Experts of a small language model.
Size: 11 layers, width 256, 84.5M parameters.
Experts: 40 experts in each of 10 layers, 240 SwiGLU neurons an expert, 2 picks a token, a sigmoid router.
Training: a variant of SOAP for the experts, 412M tokens, 3724 steps.
Below are experts of layer 3 (counted from 0) of a mixture-of-experts language model. Rows are named router (the router's row for the expert), down (a neuron's output weights, with its number) and show model dimensions 0-255. Each number is 128 + 24 x the weight over its row's rms, rounded and kept within 0 to 255. Numbers have three digits each.
After each expert's rows: a language model's description of what the expert responds to. This comes from a sample of Wikipedia text that the model never trained on.

# expert 7
router:113123128137090151050108010146138138118142135133117114104056123170139135168113127159147131149131141119152120104096158145148131115129122145149072149106131129139109134143114174147142127103130134137086104097104114130137160140146108092148094147144153146126150119118115112148123103110149141122119124120128150155102105146170098135124117105151116119108137127114137133107110118140126124147197162121117109120049142190103116127123104115129140128165136135099150124159055123166143118132123156084134138113097152114136092116125110107111130121123142129132170103131128111134115126095117135097093165102126116156131111136131122132123088133101150131129120126122150144125108130120176139152134088076148129151160063099117110109113127094104111084123119106145127141099129140127105143091168131
down3:145136085127125120130145095124117129149115113135116105107123122166130110143145104143104107122130136101112085133115138154136100171164130119133078132092151146133126148139112115138087117153111114133110146114099118145106175115146144134111110138129160129138174071133157153170117123096112143115144128105084150153122141086120120142125130128112132103127113145110137076098165134110092120161116158121118081131106101143132093141118170123103121140133118121153140131139128140109132130088145184146195090101181133165135158135119124064096138134127093123122172132120141163107103128147161115099141083095113077164118096101153148154160137170116144122080142156138105148131099077115169131120041141107120123136113084142118165091114147148117127134089127165136120144142128095132104102140093141
Description: Opening parentheses fused with a following digit or capital, as in (1, (19, (S, in lists, dates and sports tables; also medal.

# expert 24
router:152126110107142126143082143177159115099105156121122135139062125107157121122119115145083090160069129135082116109110083095118156143119130141135169138142106154107129119106135098161132177140088109086133118098137144134089083150126098121125117132105135163143122108136145110085112113124118081090131148147127123123157088104118170136130128124065151168103143123108087134110107130094094102122150132125084105086102115131128109136114129148118148124111146112151172121105089082092133140128116113145104118183128101107093087146101134124113120122140162104118089118122096073119119129111203156151089134139114152126164120116132134138126119157124157133134112114129132144091139132140137144103104119134173114159150146143118123157086107134201139146115123117135125112175154135125133136120110117
down1:112135085134131147167098163139082113131110136106169141082115167136140145091110164099113145088166128153123153135146144130128133108149147159098096133124123124155126126149095138129125108127160111122129180147088088126144153087158126108075129154136124129078145168142112160103132102099139145151113112133114129141119116120112120127118148086142135109125159138130134130151171148138096140123157131110160107152145104109096141134128109101120136136135130147136140108079130074111132161120089123179109135138144131152111142131141129063083084154140144153123152129079178136123120119118122135106147128139071123143123108132098103128117109100111171099100087127089147145157115131169087152068141149122117097134147157110080135172150123097112154113104097157090156148101112129159122116150104180
Description: Definite and indefinite articles the, a, an, The, typically after a preposition, as in "in the United States", "on a", "The tracks".

# expert 22
router:165099096141078156117148118137131116147122101130117165120079118118113107143125116159097114104116120146122146142135139127110123142119114131178154132101116128142120124141138123119129158096125084120107152119118120128144094093118097089142111114135161135141106093076123107126124114124134146125131128130144134137209104141117115109134110137099184105121133145144128116133123105137169111122186114140034134150160147147132106145133157098109158114143117146107114125137120106150096134158110174097120217134118127128101167128103120095164103124124164120128096071148144142155114140118121101150080139086162140130138131124142146138096130118136169115132105142096118133108169157154128102122173147194095130137108165144095128158130145161169150129150110152130099103128116132122183151166139152
down1:157123098160142159145137181134125145111113117137140132185137122196090126085136133121144083134147131086110137140148146097071156150120119178163137119145148143151152145126180120141097093095125154117100118116147135124130121094109116133122091094171125124107147182099098103101134164122152150139127135149116142150118139074139141145113154104143124119078128156090111116094129150112122092150149127094126136084112087134116136116136151120112150106103111145149118142136124139133115107121152095157099113145121144171118168130141141122129141118067100158078155117159142129142148144149083145132146121095101094141101155119136142147126090158093095157111117124103156157112115120119107119144159189140122154097133157160165140113121151092120154111146134089105143098147152114156103138128164171
Description: Prepositions, mostly to and for, after nouns, verbs or able, as in power to dissolve, in order to, target for.

# expert 1
router:112123121122114129131108128130126113092116097149126118120134123144182133136069149160132109157102096114114128119139155088099131139129110119144113172161121128129128121135133191129167139086112145134137094122126137114122125138169133149154114138122105126126114141132203106107141124141137185104128123107092147129103143160157135143155145172143134083136123154136139154104139129129105145145179130132104105141145124138076127121121154149158140127114125143107075154104121125144104162108142167089123095076143160112110088127120103092111114120113123104152111147142124096136155128078096145155119121122140106126120107167114121138124055098129126134123155197083096114076143096112146132075155151139126091163128107125144109132162116113145114085122077165084151179184108122129130128114130130
down1:078158127140103166122107116105163142091108184130123139106122131114149166115111074109114133123146168148121110143138151160110132144076150110103113155142167106131100133176085079118125103136121153118094087124109110121074142116102143121101141130130131143133144140113153155115128148127137120105134129148145169064176120153136140103163153140097139136104135147130113117117137165112163102153121103142155101134177091130138140131086117108107130118132155134145163086138115113102158156151116103140117125145113088129104131106092131129133141141140141129090144119123141132147138099178142167099113102142115121121133140124133122114077152122139139078137130107146108155141123085117095145167095096129105183073147097153118192123177136111147101104195117114159140132134128113105096101136110155
Description: Closing parentheses, closing quotation marks and heading equals signs ending titles, years and names, e.g. (1953), "Cosmo Con", ==See also==.

# expert 6
router:107090132123101155120118063146117108100147109146128143124140126123125135189142138132098131163160124185125123108112080124124117094112116142155072141131077114151081132117110137108171126147122138142143166108098139105114180110138127112097104119134114135135146125103155132165115103051123155154117116103160129124170126102163127109119102109133121159104148131114152120163135122117137110138188133134116093131097111150092121073129054109171136145152123139153128105164142084105122111124145162109121211108122161143106122130109120106154168123113152114141136096116126096170122125121137128162112140092093117145135095117110173128113122138120157163128155132138108114107116098122151119131136102079134143134121072126154134088153126112114114117144126142133102137178157124114116121128162116
down3:099106130153118131131156105173107156177096164132121152094124124120157161125113083191142154099138120098138133127153193139114139106121145160119121101091144170119098154104118061125107150105117080101127074122096121125121143156082135145074164145130167152123122154112110111169121101116067087137113103136118152143123112122103124120166092113134133118178172110116143123114139167149126118131102130148108119125152132159092171082185096095136104141102142102111149115148124104135119137160145113122161101149120165112153123091152149097143108153120132118131087165127122110145143117117121126129119156115158072155115147131119135135188130139151122154152162089122155088130117123130114133126138120135097129097115135118150119102127086162149106111119150140111150108148160141139138120135112145
Description: Opening pieces of longer lowercase words split into parts, often after the or a, such as con, pro, dis, precip, cond.

# expert 36
router:121097116125113128133124119127135110111122127125115103169141100166135064122145127161144186115106146125104096110131099136132122076149114129118159155131151144141127103129128179116187151096085112089185096127129106133124107113129141132112154204154140128122136141109089090097177118113164137138046126119119148133120132115165136091123127148129140110140147130115099136110115133113116177112155131157141141151144128124139128123136197131172126140172148146154134139092154107095112141164119106142144186128123084131110086119130097132130167121141119128105156132128132126102142099119191120111136118157131134139136126142145165144110101119172125136118148127127104113127168095144168105134163118110127123128105127100099153104196117161132159070117109138143154148132140139137159137131146163
down3:173083130131117138135146145110156107143148117092116122102129115138119124156096113115136162117120093138164122103115094076146176103147097165152120094130133117183116111131113147099143140082080103131112177150116117124203114122113154126175083116131111167131100130104111105135144156155157116143074123144128117117126107133163113147131155171107132147122146094168089161168086138143122164103123099143152152145122153112133117148143150153137109111149111093153137097153111100121098122132107137147154067093128098144145112150165130142130137110130143107142143105094128124112134134183096177188150172164130118113115128115148129130084159106135151119152124124146152072107164092081094111143116123138151130147119156124098141136114126157123139147129152107138109158124107127112133126089133124
Description: Full stops ending sentences, often fused to word endings (s., ed., ).), plus dots inside website addresses like www.

# expert 23
router:136149126119097145121141131110119201148130125130141144144111134142157126133138141124100139094114145144123049163120120112143113109171121126114133176161159159141132096139107176117125137132144085165176110107092158107104161156160101111138140111145160153140144176175093143123125124129133111123083134114147111120095125137138148103146115127150146093128143138153125100153121118099172104139111184123133141144122109116154095129104100165102143129121129140113109086093157087125129130126093096173118125132101097140085082174113134166102196137126130105117097133102132104101129131108076129117095127128133124130124119133146112139138136103139164148114159130118146148049129133148115187103144116165176140142139102139127141105145105165135107106144116077127128105127124138143135090176142124
down1:130095104185121160131161166128172147127137072095114125151110143126135162102101104148104091159129104119101151090092089090132097149148163102113146099134110160160092125159182164143129099119134110119113182117112063137125123137116083102119120124110099142081136130141175140110144125137140159134101110145147149122114104120128109135137129131088126148131095146123143114101104133150112167146127132136126151179133110155156101118148138089099174074126161063113151119147117127131105112133122137120148160148122149141109135158119110133088129092117172126091143129125106148118122151106158095092139105148137143121160117117139097148136144089103140146105113172130118164105114132104144107141102151117100124103146098143156136154106169089133129134120098113102127190138128111115116176127097101
Description: Conjunctions and linking prepositions joining clauses or list items in prose, mostly and, also as, with, by, or, but, after.

# expert 19
router:121103120121128147136135128129144120127133122084149163160166137173149141132119121155068094166112137136121089095137132155115097118122129136140076158152142136122084084167144150139132111111122145133149130134116116089126123131121125092106109169087131145175116177092117137111160107092128110151119158134137148097115127125095113116140133083100151163102143130118067126089131123115113114147096184141131129138097171139129150127117177099122136110123119116130098106150154120130084155123130108141131155091152190127134116120122108107166155124152139120130134125132114114119158136153118092155103125180113124170149081118122093145074158099145090148133185142131082143131148085158164156134115114141154086161168096113142113105132109109110135134126126157138088091168175101116133134158130133
down3:120124128109167082106124126103081144104111143150079093107089120146122148143099138133147118168126146103140127155103160120152084113129122121162128127152118149084145119147101142106124130102161142129130111110115109095117100147138110081130087162183138185160086150104120119135122144151103120111144126124140156137148150127125139169137123147135141155137164153190154144166099126137143082127167104136185160136170117080153138126167123135130196183104153102154118160130163125182101105130129101176124111134097152140153133127115116127115094120140125145118107106064139122107134133132148131094147134162129112119128106098126096140106094073141092114149134116149169112077129145107140119109152126146126170150135109127146127149123156182110124129142131161103140121114150129108138153154111119
Description: Middle pieces and accented letters inside foreign or unusual personal and place names, such as ä in Häuser, ang in Gwangju, plus initials like J.

# expert 12
router:109108110150140141117136134135164148131140117098125152139117149134099137159212130151117124160140157152136113160124158140139129125139104125124090121121153126118133103190116160097168101101140138122132133129160137114098176164156129092080134135145156126134169157099208151152133121114123134125160123123169133141139139141121134114118106047064122150156147144155113125108148105115121091137125149131087153113069128154124092143109109127143146178121124097130118064154121085142125105131133132108130144129121177141099145104124119121135169121125152134155123133101124095189118138101124125131086134107140109148144085115126117137151081139131130147129166160105093142137111129115149115136128145129130080138179069121172127124153117108117179128104125088125135138174144141126121130115120122
down3:139126106116105092149150128116125142120182174105120149118131121153132120129126159126132126080128167110089157116161159147130143119126121140143136143162130103100101165181117201140145134177137144156172142104109120097175175153151151130101128141119114153125137115121115112159096134104118111142116165132109065145149116084134167111082130093117112129123125132155100119096101119105117125088133098159145142125105110163123135116140153119151149099140155147167121152151149099153092127127077142135134121152091134133131116142116148141119105115129147134099122115165109108142138176111145139146098157135162133140184112131120138151103108154116189112154145107085141055114145141146139102176109147092097120173129106137144124122153124128145139132148124097117065131162157111127082134153106109
Description: First pieces of given names, surnames and place names, e.g. William, Robert, Benn(y), Rob(les), Mac, Santiago, often in lists or credits.

# expert 8
router:123117122149087138132101100137118117127144120146102107144117128151122109181153141129159156178133119122119128133108120090121146040134073135137132136116136119130130151100118128105127193125127141203128103111115165103117158111141141108090114157161133145122157154141127156135142100118127136161141144105107108121160148165117088165136130127158143151140141155089147176175119107143156154128152128136152101148110122140110075139128090149126135113142169137131076088083113127167108099190097158093123126103155165097109098122085115125121106129135171127126169155133106100155091095132155139083099156105108111140133113129096146134104107115134149156118128149098135124110126155126165096147133112136135143135112128101174110113134129152149095144107104130132162165179151112144120113111154120
down1:119142110155133124114119130104128137175132138148090115157140090090154129117110148169119096074119090130100134103129184123120136087085104144152194135080082112119116159123130143125117117100183148140134130107094120111121178087100149134168128154106158140157060095086102118120150123115136142150131105116110147089121144121151133113107105119182110133159167112106150107129097144092156158107144127127091136126133108101120109093136144132152119087121126145129096133146149164147174177090142126112122120121120102125096111193087104139129085116133128156169134135124078103167124127128135130091165127158148123123103079159137128130109151118121147099139102130098150145107133121125090148110123081138116156141124148132085147097114137119126128135121090121119141146142104139139173131099132150
Description: Common nouns after an article or possessive, often before of or in, such as number, record, view, place, position, policies.

# expert 37
router:109117128124127139145160145138134134097089102102145136189122121148095181123153141117138126143127113128137129133120150129093167147113122094129079143144130132129081157136114141093155148101144112112164106130116123115089131097120145131125161152138110116122093129116112076117134108129127146122110139167105089101107146216107132107156117095089148175144146114186130133182113124102143102136096172126156139158152149110130117138141130120132131102188124115152103129128146125131109116129119142132104151083071123131135108118125083121172119109122132104151077077097154114120152077114139201112105146087117147127163133124177143125133114118121137133096113133125089117079133135077149184147111131111126132137117134143141148107164126134150144127164086127167142141100155126129107127092146130
down0:142099102135086116183111108103137095122117095111145138109121107101133106078126152141136142117113144147120154109108142129136093095115122101089104071137098111121111160086137151129098150156154120134141135103151131151121110127150106131125126099134127116151129130110105125153123115160146122137155125100151110130139130142118153151114111124142129124113143137105162121153136170137094186092129143122120114131124155164129156100086158172141100148127147159125114115105089173119108104121138117119137096107105093122088074138146114171154142139138141105137115113144090129131129107079162118132124201111145090135092139168085137106161091106115109089191167092140140167168108129128139094093129133121112135088123174142150155153145111111098118111055135136101135126161098092121118151139075149
Description: Function words opening clauses or phrases, e.g. that, which, who, when, where, between, as in "Given that", "excavation which".

# expert 38
router:088116135117128147130088066140145149086089116132131143092127111143106136137118132133124157118143151163123127096142166107155122159134128122164059111176138108147125144122117156129120124052119132123147147117123118141158142171125104118135080121177146129141141120126101112120116112103138085090127147109148114142149143166169113158119139148123131133110154109094166112164109112121122130131149146119110142172077157155115071097109137109173161120133123116137117119175140134062120141168131119104091180124084159148147117158124117165135148109133144129099105168104137113134143088097133191160096128087110116145149145129140115160129131136186122125131168162120117132114085109112160143136151099091105134133169110119152148109123124160128119119178116116113150151140102130094130117125110132
down0:082117164086117142130110147125145128104131131126149173122142141119098102099132105107119140110163180095131107154151136135164107093125111112133109137128100170100103092142113170164099095139162156157124124134137158130167134162135159118109155141148141144137128144050142121092149160166122113149169121143124134134143161160127137115108138154121161119187099127134105092112113167138143135090108121102132095130133114101078174128093161135117141147090136125136080151125135134150135115119132146088167161139127165068084144170155137113122089098141112137152166150107119141159126118137126137119138145097101145124120106101131127128144121153124169121160151123081096140115127156085143112151128132118117086119164108133118125099123112109185118157096118148123172148187120129131148157165122144
Description: Slashes, hyphens, dashes, quotes, equals and dollar signs linking numbers, URLs, ranges and formulas, such as 2022-2023, http://, $1500.

# expert 29
router:121141124144121138074087116125128172102100114119131122150136126152120130141138146138135149211129136131079132179128098139145170096130117101138107122111095166109139080177105136139128123161115129079098141108148127128147132145104104140121162124134144135111175162139147123155139117130153106143147119129091120110100148095194122127141093118115148108105107149129095133116149122103117087126098131134113102168129112137117151139106164127160143153127191116108119163071135139120128138132148147127127131115112113086142115102138088079164119111140142135146106096145117144138152186099107138146137150092181126133149124145123153135156113109174149144116120124119133104121137107124137158125132070167120134132125139137153099093169115117182154113080121132134172126131151154126135179167123196
down3:102132103160128120119117152125143129161140125096135134080118094085093087108106121116086135184115136141140111093145132107126129075128116145111124138137138158163104173170101080168139097095126077127116124128177063081118124129122137130142156108119093150119096121093144146120111162146126107129138081120148124109088142091133158120122127107138171145142153127128125141134139090109162134126167109131116152116109161097148177127100106114120158136155145136153090149175143136113119136162106098154119116135139114131072140122145202148115165116180087137152124136133101137122149127101117147130137123144152144131144132141111092165081155113202111135157141138136149113140147138104093159133133107088170101119153106156144116145149126107125100161119132151116143146117116122113112152088134139
Description: Final syllables of surnames, place names and other words, e.g. -ton, -ley, -ford, -mond, as in Dabney, Kirov, Bu-ick.

# expert 13
router:115129101167068143118136132131141119123140121127135139160173128169132122132112144127131103200132100122090143124127163125150117096133109131158111172130102128142132081148130170088131144122115143137117151125124137098118172138101130072056158138144144130104105101140164147151145122128126108154126144113092148092163077140098092116140109130104152139112121141152115124118129106108123141119110166159152135137088133163141101105121163147112138131140120120109026099110139098130134123109107136114118174113147169141111162100121120083127193120112142129118113130114123125126135124138184155100133186104129103143146116133145109141146141107114132138110139120109112134136140115132141117140158131121142051124150129147153115146130117129166134144134084110145119144105229144127116112112152128
down1:131126108130105175106109149125104150131142121133167112125099061114127093114134123128166131152126134153111121139150168127110090182089138130133140143148132152127104144134094132126141091115180137157125139129153180174091123161145133139123089156139141120139066102170116155143149124140115138081123130123129101144158154132158117194113111106143151098130125114092135090143124100114087181156059126106117156116110128113121147120197149165139130098121111160089150171117134122123144127125122155116139140109140155100118112163115117166103118112173145101090142142081129110148114090121126159127119144091174135066094163110140113119129139129114122116089125177127141093122156169121124155152098115095154175105135127162109115119129158147130120104109124119137125116133144125116131153123108116
Description: Capitalized header words in tables of elections, sports stats and awards, e.g. Votes, Candidate, Year, Player, Won, plus inner pieces of proper names.

# expert 18
router:092137124132137151119105094150141107106117126126089138130135119140121118149109160168149153168129143137118152150107141107125140129155120109173081133135124112128097132148086136073119136127122124199102130107108076096148094131149133125129094151177111140138105115093175116117143111128123109145127149157070095079130097141193121112116126097147107082125122125153096131096138115118115120154208150117119106128054155151107107132130096114113129119148155137151123120100108137100122136157138170080122119133134151118140126116123129168129128118128138127189175139140120125177121110090105149102127171103145132141136120136125112142146094116125106137131122167125103171105056098120118100135165093159133117146136130105153117122143147166152090139121103094128117149146102142124135145164170116
down0:127140102119157143097100154120138126142143132118104151111116147114135167117118118144140162126159129111098116125139112154115121163143086163118135137123158139108122110143119132128133165132100153150147141120131151142155134165139091124135114184125176159128138100101161100133137114102112138138100134136120201126117151114163084113165120124083174103120092113151101095088164106144139091138098136144125105129133147157107148132189175119134125123132109131141086152151133138149120168113114111116118151160164125167127150114173139105170137180095121103122113118131122136150167179135102152133175149100082084161135129156120112105122147108117114135085135137112114097139130089084133146120110124133144099141147085114082101127197152125174164143162127162128128098112142105172139181136132132
Description: Capital letters inside acronyms and codes, such as CNN, DOPP, KLIX, plus words like USA, TV, government, table separators.

# expert 3
router:109118104103112122117145112128134135126137122124153122122162114124126081158167215127141166142097152121128118123109168090116131122137115135140124118120136122143118081167120137132152131132141130141174174116140116099153148137147122089121122132110152120127111163083167112132148139112149145147134135141123143136142110202129063175134117157124124118175151123167157153144118097108140159123141121141075160108065109141069147120116144119168131141110132114129062109102174085142131148148125154118103106102078122094128081128121115123157111116107133128113070161058116137145122139075105115129091119134189126141136125168113133122133116102132115135136121155116136110136156113147135133146137144137143110138110172105111127122106116113123175093084142122122113120119115130085144098112156153
down1:134133188145125124141065112093124119107127135121108143129133116115181135094129096135154139116195121122136153156186119110141121136124109106140162151105133056110117144145133115108062146118143117147135103144085161148122142136137140093172128122140120107095142116131105120153164100156121136126212149122126150135096099173106147159139125122096134102123123170155132158143097115157116134074173140167124105116058126165075154104076138145127113131089180102137110142115120140096156112098133118136152145138142151137147112160120106153113112118122138111132130159118135175082146121085140110109139139102142082117125100104153093124159180151138113096126146104126142115154125108138119104136137126111126144123150160153119127141113136114096145138123118147149146110091100142146113131129124107
Description: Past-tense and base verbs following a subject or auxiliary in narrative prose, such as won, became, received, used, decided, lived.

# expert 2
router:123134101184111146136147114156154134119129126121114108147161130125152125147153162156115132169138168139116126129114134139163093112154116123155119166092109149128141102188128151149139155139164125111135081103136153112083117173126123090122118123136170118146095143133180127081132088115115116146141115154151115111114146115126123169136118113152137162105126163150130128064119109132116100136165129111105159117041152154151103121137118114149145197158139102120132113109109128119154132162110162097113136135149182126124133118121117128147156134147170129151146134132128106162138099103158153111102147100160131157138111132094105133117102117156126149145138126109114141106091104137132094119180101105115080140122032114175112115152124133128102089115127105125132144161142140150129168148151103
down3:153143080159167133098077082139110109119132138104143159100153133146132109128173140138167106127136111121145150147146129059085096103160109109184131119131125126127135143148118142131122078146148150122141085133109126098169112179132118122114126103143156135149110153153127113189120139148154108151096167132111136151142124159134127161125116112126143117137141150109148110073151098138068085132118196141150168127162128130165164139111146148142137170166142135107130123170134091120120109117098117109119129096120091089105082142120165121140141162100133084125122140150104134124121171182127114125117138081148141143169097135113101161130119094139166152162140127135111137135129146125121130103136137118123149123104132165117110097108122100103167121115129165133105127181115135112091151147096114
Description: Capitalized name words in titles, places and institutions, such as University, John, York, Governor, Baron, County, Minister.

# expert 17
router:143111134094150140133113135168146141126141119130131122136141103121141147124083152121130138157102152140149122113128124090138169141131129141160082092118156146144140115120097142130149137109168129184166156126177157125150159169159104133092115126120129127146071145104121117128157109104164158134120148146126092120110110117144119153140133089095160151079170168144175153172142102138178171138091138134132188143165125123105112136131173123127141128110162073134131154084145097112107105190110083094147112133110157125139146154105104076156145117108122084109135162157122134132129134141157176183125147121116093127137139164111127133091130111117107123125112163115139135131142162149147129115130136090144102150145122144118135149079121131133096075133108122129101141131197127129141114125123161
down0:151099095128131124147111118129114120100138084116096096140108118173122122177142116107130108126118153132130114131144127117135116120097116108121111133136125125162129097112107102150119115123140143120113136122171123119126108124150109119115117149122121160125132116115174149099118132127151127145178161098100151141086122157129086125130113183176105157131168129138164121152097120189153134149115115149129120157113131078107106102114142138125171124109183140095081128091142122100129095140140142091091122089130134157125108096097134143143096105122134148128148110151142188127118133124150125122116119158101122120180115131125099155079108067139153175117135117079097160150151112137156156152134137103119119102078147078122149144115100153149172107124138039096125100153184140112130104136099103
Description: Month names in birth dates, tables and infobox fields, e.g. 11 December 1926, plus infobox labels like Headquarters: and Full case name.

# expert 25
router:143116120110127136110122132120124132136108131120127177097157128221165078157129124122127142152129143129134141161119142105151119077134121148140106143073146107146148111139105130109155180074130106172113146123142122142101157095181091121085106135152124126158155120133187092165143106112137137144116122116134116126157154152144129157139120124165131127132134148114122144078096116130107128140138131145110136129049124119128128135119147111170142127125128092142114141111176123084115166178126180117130205101098150113112082110104124049101135145173112142146116093090146114124126100101137121115132166134140141143181127126147137141124134124156145128122144131139114130123100133103141167149107108126127098155154100104124100132160123152120134154159110092113142126166130143138153098112141120
down0:145086099125132147179144085164125113153103156132114142134132129176156120125153150128126123149157127097171139119148082119106090104095091118133154141150108115111173138096143103129104105131132109110140165136097139132111171122095150095155121146129136143129127120115138111085140114130094034132075124126118107126144137135149076147109122126147122127149125147135113142053093137151127129149132144107112126115144137093084137124132127156126127113109132119094129130121169132097137116127088127154170163140146140096080110159117135156151146116121150163143154118146139082157110155155137109094144067131140181114122131165149127120135144114182154147106110144100165161097189149110132151110164121118107110117096113151128096135117125138188114121142130152132146124082105154113108156147153136
Description: Semicolons, colons, en dashes and commas separating list items, scores and places, e.g. runs of 0; 1; 2; or Mississippi, United States.

# expert 0
router:119119120136149122115121077143124130124107139177144089094132120141175124083135126124123151082113126185136150096088130132098148119145112107124147101112084132090127119133125132125154114118097140129119114114094108120101137106128124143134123156148132142119118107148136073156162123116136138099128101104147104118107151118110105155122138100120105210113115111154126160152123119144138106131135100149139124086074140110150129084124146150200126133136125103139141151123111145138136162158085112103156114116154151099091124144134107060168127094154147120132233138131114095110139140118152133136129133157154127137147102151144132155135152117097100151126104171100135111162115160124134120134112106105178089139096088163137145156114088149117176095117129162112117167099130115111118143147156127
down1:097127152099121116130139166152135144116141120104130109170072144163157070118115141159155116121122117086133097168081132131082158087123143107133106086102158133117126135145076170135139134080083124109132125111100145175129122140145144132098130134128130096128117184129091143137147115101154111132146139107127116108140109081115131089188179126138143117146161128155126140093088105124161117126163102174140122124133130143128079120079114097117109158107126116119104110111112130084156114080170141161125104147146177130150143113119152152109110143091112145140082205133067145137106134162149149109143144119118147138135124121130113156157139100141143146108119132127083124133088116105142136109119123145096150148145134116143100098127130134119105127120120092180140160119141110122125094121110115
Description: Prepositions starting a phrase, mostly of, in, on, at, from, during, as in "part of", "in 1876", "at Bloomington".